Below are experts of layer 4 (counted from 0) of a mixture-of-experts language model. Rows are named router (the router's row for the expert), up (a neuron's input weights, with its number), down (a neuron's output weights, with its number) and show model dimensions 0-127. Each number is 500 + 50 x the weight over its row's rms, rounded and kept within 0 to 999. Numbers have three digits each.
After each expert's rows: a language model's description of what the expert responds to. This comes from a sample of Wikipedia text that the model never trained on.

# expert 27
router:471408516562453473510484431521538488479480534462481446453552474543526514404473527520517564499471503471511549538409496565484539545563492548450388445508616573359529510436458529538399565461487446586540545434559490505491506459593440547552548537503540435517573432558437524470645438496503545525544516526448495458566486516549483544562491503545398467470458438488520473466533469501435567560456
up1:454501525536457535550513452515432576532474509514457517475503493515475476503478508488586565514374464431542517415447488562527513491444542469494477512416467620524520538457564515532446482528520573486517506513422506410522575490502487415542441497484439423501540539464537492527532485575504542468531612457505403456576558628558403461482648493512491537543548456441454509550513601453461420423482
down1:453537521532557489516539634511488526483610545464624515532465484530587502584503432449597430479485417513557527544579503525556487506504467510506526541506429554481475534541568502537467466575487551497425520439491430544504564458546448362599501454463571540516535510544466537533410439480459558545527539470502554422532523489581564488480560498556488502586499479493525462569447399469429463560471
Pipe separators between table cells, especially after numbers or percentages, plus "of", "as", semicolons and heading "==" marks in prose.

# expert 8
router:538508508534571477469533545436452420600406566598519458482400484517452445472529547536516470572573465426467459547571548556474502509582497543542439518472489584509528501584513460499491505535564541497491426546568421484463495427455500509493538507513447441412580492505569477474495579517522451501497515501437508521439492383569499435555415623455481482493426476527507422526536484434597417566483
up1:507434426549508424514528536481500464604522510507523508553535433489414547567502518398432531528530484481551368509441508519510460542541632473506413492514576524504529432510437552608503530561433492438469526462470444492521505439596508576468589480511510459454414508442522511485485508567489475381471486552499509483478429478525519580520407549486525454471478511520533404523422426424473515601454
down1:500506478585555505380504522464419457542404446412536440552566456510485449463509399562405576467519480501462495578516501506512459455418511508458588526388523506474493476492507492527493471572434503523493598545522552500425415472428411421553514391616495436538488561448468534532518563575517435448513483415560493486574552491416469504501516528487540446562549500469460464524471464539518505519467
Word-final noun suffixes and plurals ending a phrase, such as -ations, -s, -ity, -ology, and nouns like century, career, years.

# expert 11
router:513559523527526505497503587523534421403484474493545484427518532535600476564394544531468544475503509438464477547512498496473637433468471479476507455577449437527455380460452523471486542504473508534469453475470500383562503554424535495461604532402478483463441527547458550493534489410494530393483403520486515534475586428431406593476561519533557463420455493474555475452498486504440493515554
up7:479525475521483529489421541536506471489524474442545448460498596538548539477621495436415506462438468534566452472467546500405490463486423537406464548491482500581450578471481619580503479423440448511533467479486493542442575586578571480492519423389521531491451540545542440522450582439413480462535473497478492539556530467546503429448449477587558467496470543516535406453471564577514484431556
down7:475464432587495466451499512513474456507484566471336500507551398555600586367482569513518500524476561520531509518495529356518450542512476574541454433442418511533470475483573443512542501525565454470464500568481498545474437448402446449456599489488453499507473500505611486541475475537529429504494513538461531496525510491462463473427501534504487507511483374452463570490606432505542512558538
Open syllables inside longer technical words, such as gra in cinematographer and la in prophylaxis, plus function words like to, as, than.

# expert 7
router:473509681511539580532568483471410561491388464440599554502585468500540517482557525481516519472530504483517472475578491494550465490585517546433498537539530569490439584512536491522529499557549511555512469482530580541505450473475514576468513385447524451496485472475530426513507441458507490440534488582514619565460552470459505446505441495556501427508599558436507507454509503511514509357407
up1:527433587500487503550479495486542546455462379524579501588504482514508530481473478530400453546464595624524413534500546494525497530448445507450460452528491478611436476530456475553530459558457608460499505450420492478495505488557502548455453547483515530390483452467486487613405418509504563514581537556502522588531483497437492479510500473548470546585558497475481414499558480451534552521360
down1:439473573402482518503542530537490528411446527392465408552610381546518564455466583488526566520527523519595563481502511518504491511484510440506395495416471480534503424416469500469403527602533532481524568459511434583447447459454500607446499462479476526470521511426551497485522486476470552460563506541467507548526529490499543411547389535555455534493574501462458607585524487516507513479491
Pipe separators that start table rows after line breaks or years, plus colons after infobox labels (Full name:) and opening quotes.

# expert 2
router:406494468446489464468485452510510487434501573502439535598447495514413376405511457535489507502487532421434565543444570425472445580522457449466514466432482532581549572425437516533408484444495524498449458530537553478463514438435502452379479554477531490455505580597454440575547482489546451512511364510451574549599428489463510514547527503496524523457440548534499503471477508537576516501533
up1:502482451417525517511601581514408461423434486523634527517452537450452520472498557483587526417486445514475508454507503509452535598502527499506468498450446594597478437459500527561574446420442484456516457460539532472401566562511504464502412525554567447487503460487512486576549511483484482559474436572551484412501444466452508506485485434424444541533479570647525491522535553575453490436513
down1:560461467623530543520471520552462439499520499478520529496457516587437536459487593474514516665572536455532541489541528413493427544534447526508501522439496473555519493477436463507558431526419500513405519535501544587467515474487447597428529496514498489544517565489503569454516461453413534541530508466500510537512518535520580495480548511339482418498518460565488552528551418466414544590385
Prepositions after a noun or verb, like in, of, for, at, on, plus en dashes in year and score ranges (1983–1995, 2–4).

# expert 0
router:512521494535366419556482576357423628515523460475602538511517421547463435564489503505483520607539469485434486466507556600542476496524545571497409472498539454449470546424517530561572462610489518490473561524478512479515476522532512426462496578512510512470511542468565458453522433424538598474533500479499473514527482550464508573453506569594537497562500488479482527492460556520511508629449
up1:487441525567501527487556526382453509490436488521555592503524582452532533504526441479566553491518452527553529581424416489369476532421558522441444516553539519433477394448468529574488519612498497479599393526509505506460512529530391487536374516456375538521582520443470532489455450452542496491493507468476453510530449482483461464422501501463509592490469524417507458517521549492439528485557
down1:559453551548464468571522509509494541508403541474578462407556527506541514487466499617514559497389448476557511485477451525469529474606592482448455598524536546410475530471451475455547426439551454519501464445544488455472523505461472512518509500601491484510455307453540464560571528457519513439431537507485514434526499477589525432524582495484477518582471480456463456578500544457481501594452
Small numbers in table cells, closing pipes, and sentence-final periods or line breaks ending a paragraph, e.g. "| 19 |", "0–14", "label.".

# expert 17
router:560588489472553526580482457585460427475511450514520462498486468522571529456517573458524477451485447462520486500508556396508461419508431362423523515461503610519506446481475389451527466382484537397490503597463588478558497569529565541433538403493424483531549412533549536513479522542445472482484451515518495446546446482485440442518473404537521409502487528570419537539533522512497534527539
up0:515552575481418440462459495529435542483440442497477478514529557549510516535491486489476475495461464543418531469489584519560552494431541457439484497527506575522514562437393503391471480588451496457500536576486518486532606609658450549488487451456436384516554518518541443468539518427503502502548490546528514528475483455584484551443439537529437389579474440558495540457484536492489521476375
down0:629469566658534528489527426510524492431543537481448420477444427576474495540508533515471579542474597479481440471565497484518515522519423433511440462459476514473501458492502500556473522494561392530418555514533551542522426503398514556526497427610409533484518518559541525460538571593480377514459480484453486509504516540422455481580528473479412505582461507444482510559547536464526506461540
Opening parentheses before a birth date or gloss, blank table cells, quotes, dashes, and LaTeX braces like _{ and ^{.

# expert 29
router:539500418534458548603465516510485522414526499537511521593574556542591552547573500499484512564500583468562499499553491475544550530436475511489514546533402533464507515515509386532536541496550425487488557491563501428456452557469519523492445407500473560434526470438540517556537541607541534528568506441417494461583615546478497465490571515493423514472606647462496546558533555472504570461512
up0:489475570570500562611522548520610503489529468591518515461509476479585591502571402508591508406580459493504442517485454580521448538544633482456428532498479539481475403471546544591544523505530406420491499530525463455476477573554429527445507543490550577412524458484504518474540486581488478587584450510545425514477492526563485506513539465538479495405569550500512456520506454496477555483424
down0:484540487459553483547477469545557453620538465493480482437576654470568656445514483543495486475541512477446492545567514495417499451535469515494397495509416598533499483437603490499553569509434416605481491489497526430560506410540430521499486535545516498473500473512562465470486455529570453492520522440467495462488519589514519526447541500522507394518588589507513516500523443462558608485464
Verb inflections like -ed, -ing, third-person -s after the stem, and prepositions following verbs, such as to, into, from, through.

# expert 18
router:494363457533561544519437533574486478534533503427436446505492439546407465510480472529588454512538466481520408526540464440497497545448441544581445543472531509454506410465554507534545488556477494457545426518486567558483518485527564472496573431470529540545615407503469490504436500437536475449476481515538519521543536616437568472490528387446445513444484558544484535484403521407523409390513
up0:384397433568436501591447508561395476481493493559394437472439503513504517452434433397472480452417517455523421540508455472502455525463510486564444487501447521472413533508524446574482476507450537479542429413396524541513598610517484555538560458462581486524451490530533455521525550508502507534569506506513454548520607595495470384441483474547490511517511510555533517467522482457484546530565
down0:506432488413530523489541583475542491528548531580439549468517583427551506378428501618518505400478442481507577511568534549521410435427534420529477501597462564511518436447538542537457441520410476475550555472557519497528516438527453440523499447570444507498453490470542478555535535505552487633477473462459530494569426525503554439459488537482527516499547458583418429480522519547456545564431
Short fragments beginning or continuing words and abbreviations such as Rd, St, tr, count, car, often in infobox or table labels.

# expert 10
router:639389575559485457490543520544547488580584525548504486489479482530425510435429543547530557534463556412601464457535505517545415517540405562534572455518391507517507547576588512479526530477492505453490481482544451462514523457482505554454486461524419439447464461474366454585420528480497576521464513500449559519495514530536416514462506513508427471542459446499481543508516439611458432510435
up0:506539606546438520477485556379446469531535432492447458482480395495456548475411507519514523483506487468516412452471480475525515495551495486402402526580519510430476483576554516537545545533421530478429515464540463493496515572544400494498597437481528502444456536486446486509469529532484570492489476455548484525551571527549457533478671543442413470506636538521431496489555488607504455443489
down0:519522584525549520428507519482496472582496525380411466472540476508465581570532523529511526503525507462534569580517583503559518540400552556541437466503387462436438509514543495489452519493466447450472550479469495584419539452525547552471406485476477517544575524401399509489565484507496406484547512479507520519494434542473576461393482540466533385532590487484407422421451463484554547480518
Middle pieces of foreign or unusual names and accented letters (Ní, Polugaevsky, Vulpix), plus verb-final s in consists, gives.

# expert 1
router:470620475481522441501557519584561491531473546505495544476540462459484517549451507448528447422536546568454480444518457503539486458488436431462475441457572556611517436549446525479550501544510515567505470422445525596413489491539406496542412509499516459499550521409470570485454452480530442485473623618558547434446521526497482566522491503462403497596521401483505548455491532551415491591486
up7:411422462517535468533509539596558488447463498526489565491501430505522559516538522509423481481572470551464494415439395450522564635467438415460512489521566464431538460482488469606548525527407517429443379505475562509461465518548567502502421546385514443490464547485517466517473473587439467499414506566457439435463525473449481476472521432506361525555476508522519491468569507465498540523480
down7:553506468539412555533439470605520480497557594441492512550563417549443489473406497521421519440478468559512537494514475513433528470553400475520544450394490477466525525430456498496546533417528596535458528489602496436440535595496451630499560514483535493395392547461517484455497585561518543471436557528496488533501441484461536490448450471562468535480515468517430547445499495576440424545523
Articles and determiners like the, a, an, his, its, plus possessive s after apostrophes (Army's) and whose.

# expert 30
router:487406590536494493460513470497444391485514506501439480498482495465512561538527526459528528467517494434523483548628572535539513464487532432536502499403544520618497455580495472496516413485448490500430519525523448568457485472524628441540499517449533599471495474539519521568622498386489490604503423388504488497455456510509624579433478498480583578448570523480522515457465552522483527482519
up1:520551549452462489601427553448529535460513492478461456499493448503526490494536485442596510535499472509577483452447512506496572494473444525432464410528569430541611520582483515449482538437479458529448531501536563472500523493481588500407452388612572605398547545464428502527527578497512558558470394467399516477512501531540517513415577530578458464514482501529546449521486493541469405569557
down1:483550471442390536519464455494474461496522499453527484531571505506495469411565542481515448523481475493517500495532551529508564467496453447466456524514526390486506555446458547404485524547493471529498538391527539396537441517433479463451397427579516646524573442547454393436515533537472461527433481483507555591449426427500503400396492558484502516481439426450570519552526585456553515537530
Line breaks, heading markers "==", table-row dividers, opening quotation marks and the capital letter that begins a new line or title.

# expert 20
router:573567474566577535522487495455491546509498480501473463569486598488395493469440511442557479524494438443520525459529573443607531472531495480504470491474494522558586549488553502551584523487509456558490478526472513420564465533454514578520445565489462473426483372461548489439489428488599626505530526450531506490493529423435450412425499523561433477415443495506475503528457558373617533529488
up1:516542463484567497551464492444523491515528446532493592481560494501502589445440492538550597528611488545484496505563437559399552590378605450422510462448514523556492532458459482516566432550459452540524479493483403482490420455535531494546451492462470491445496402503514462508553515608472450592604527434436546537439489514524559530548474477542464477495519415599434499458426460451477451533507
down1:559482518482524588501486463476468531460526427514416446604485563541599450438512558530558495479484491523415454476420461535452553587529523566500553628638538511464437559485488482491546525527518486527446460588558554522403419500461471526378551485484409486503518494538457526440479456411444487497375546491528489554410483457485504387526527500474564465478492544479495455507491490476558450465495
Final plural s and endings like ers and ities closing a name or noun phrase, sentence-final periods, and score dashes such as 97–90.

# expert 25
router:546472456586453538516513503490464496431432484490492517525458592461464505571459433596526526523493534597641638503457417440517409469529511527576539476539500446455486451515570482452548495534506513567511603619438501450494536550478387480562505433543545551452467457583477446532543415544531472501455549476518562513406529470517492427486479437547547472483520584456474504504468484445565535502542
up1:443479452478425455508514582520524505348437468529492577542524513460484570529489500552370456532485505567526482530434469527511458544436505469569530472483526441488435481482557503466487546536494466490444497508408453370577504516549464563514536508533523492519523557584551416548503479504543465452601475525601585427463475531527509452376477524448533551575478555463430561413504427422464445490482
down1:544525493501521561473544469555378577446426500472465451621450472571437477544509499486514494557456560518536649461504481523574575516500462573605593433521508490477520632389529521552502429488527491478422548489397487547512535496522477548516518497472469535466523469548481482391526566512508608556478538475569546499498488416550551462518500436504540442547457517514489538427480440436537475545487
Forms of be and have right after subjects or modals: is, was, be, were, has, plus also and adverb -ly.

# expert 24
router:519453576446522563455465522600523432502433459435459465549501533429552488445591590458501477462506466497472524554524462472476566522456495599522539503514561519482568578463563391481535537540461468547537474505458540549579511506539569433516531548484413564378480525550449488497481534532429525471438498493526492434411427479616359508463496498467529492546520565496530480499437560606478430570470
up0:511464534498498509491488519643648469436554588429527470409481530455481453477506467569574502554477547555472424490520516512481499520535528428555561594424444493408415497575543523611571380571532542416529488552449574484509570536514536498503489474530533535498466530490524519452566521549515461601488514435473434444476494486503469393466467406539537513522541449540522484514548586474470479488506
down0:445489531555563462394537592464467444381499594501469443486567513501543410495439491479422494475461518539493543536610484502518459499520524507460530493512508522455595500576485586467553582513538522633529512544528445547476505498529512500576575483426476599575501475505550450474480557578590536426460530431536462514578513527492556542455398477482410532393490478545488475498452511512489544576554
Inner word pieces like er, ri, th, ist inside words ("western", "minister") plus family and relation words like father, married, brother.

# expert 31
router:478493435491517504499437439524441426415495573513580511549495483580525514434570432424478458412440522645435467442547399514503488516494517442515480510595558439509542433497511542489494440504557563495459581530520475506483503511573507401477426429563508483438472444542536522424439509491501429453504429561459508502505538417567502472535508453437454521387556472521524476463472410433491552401554
up1:401467523443512535508475520462580522501513458384577540530518540458488598432568511494369327554530423577534480445519441466475504490522485522527573465509501387488498443506483465512471563558481482495540511540522530448455502511482473513449540474534580513526487524472536599564484516473509438556499462526487407505455416490496509524516546567445605438434481533430640554527534501456533419496491
down1:555442603557447536530544562476512470426452408444480506520548549472465582499465535498474497466432497440463529427483510439488520464587443492630430533537418524527506547528472507417541511511512363551494491445563597472536476502471562520550516507452632473448469564440480500481555536521500543526427487500492386480600501567543535494476517498491505441564526440476561419438430506547469544595498
Single capital letters opening a name or word, as in Piccolo, Brown, Ventura, plus pronouns he, she.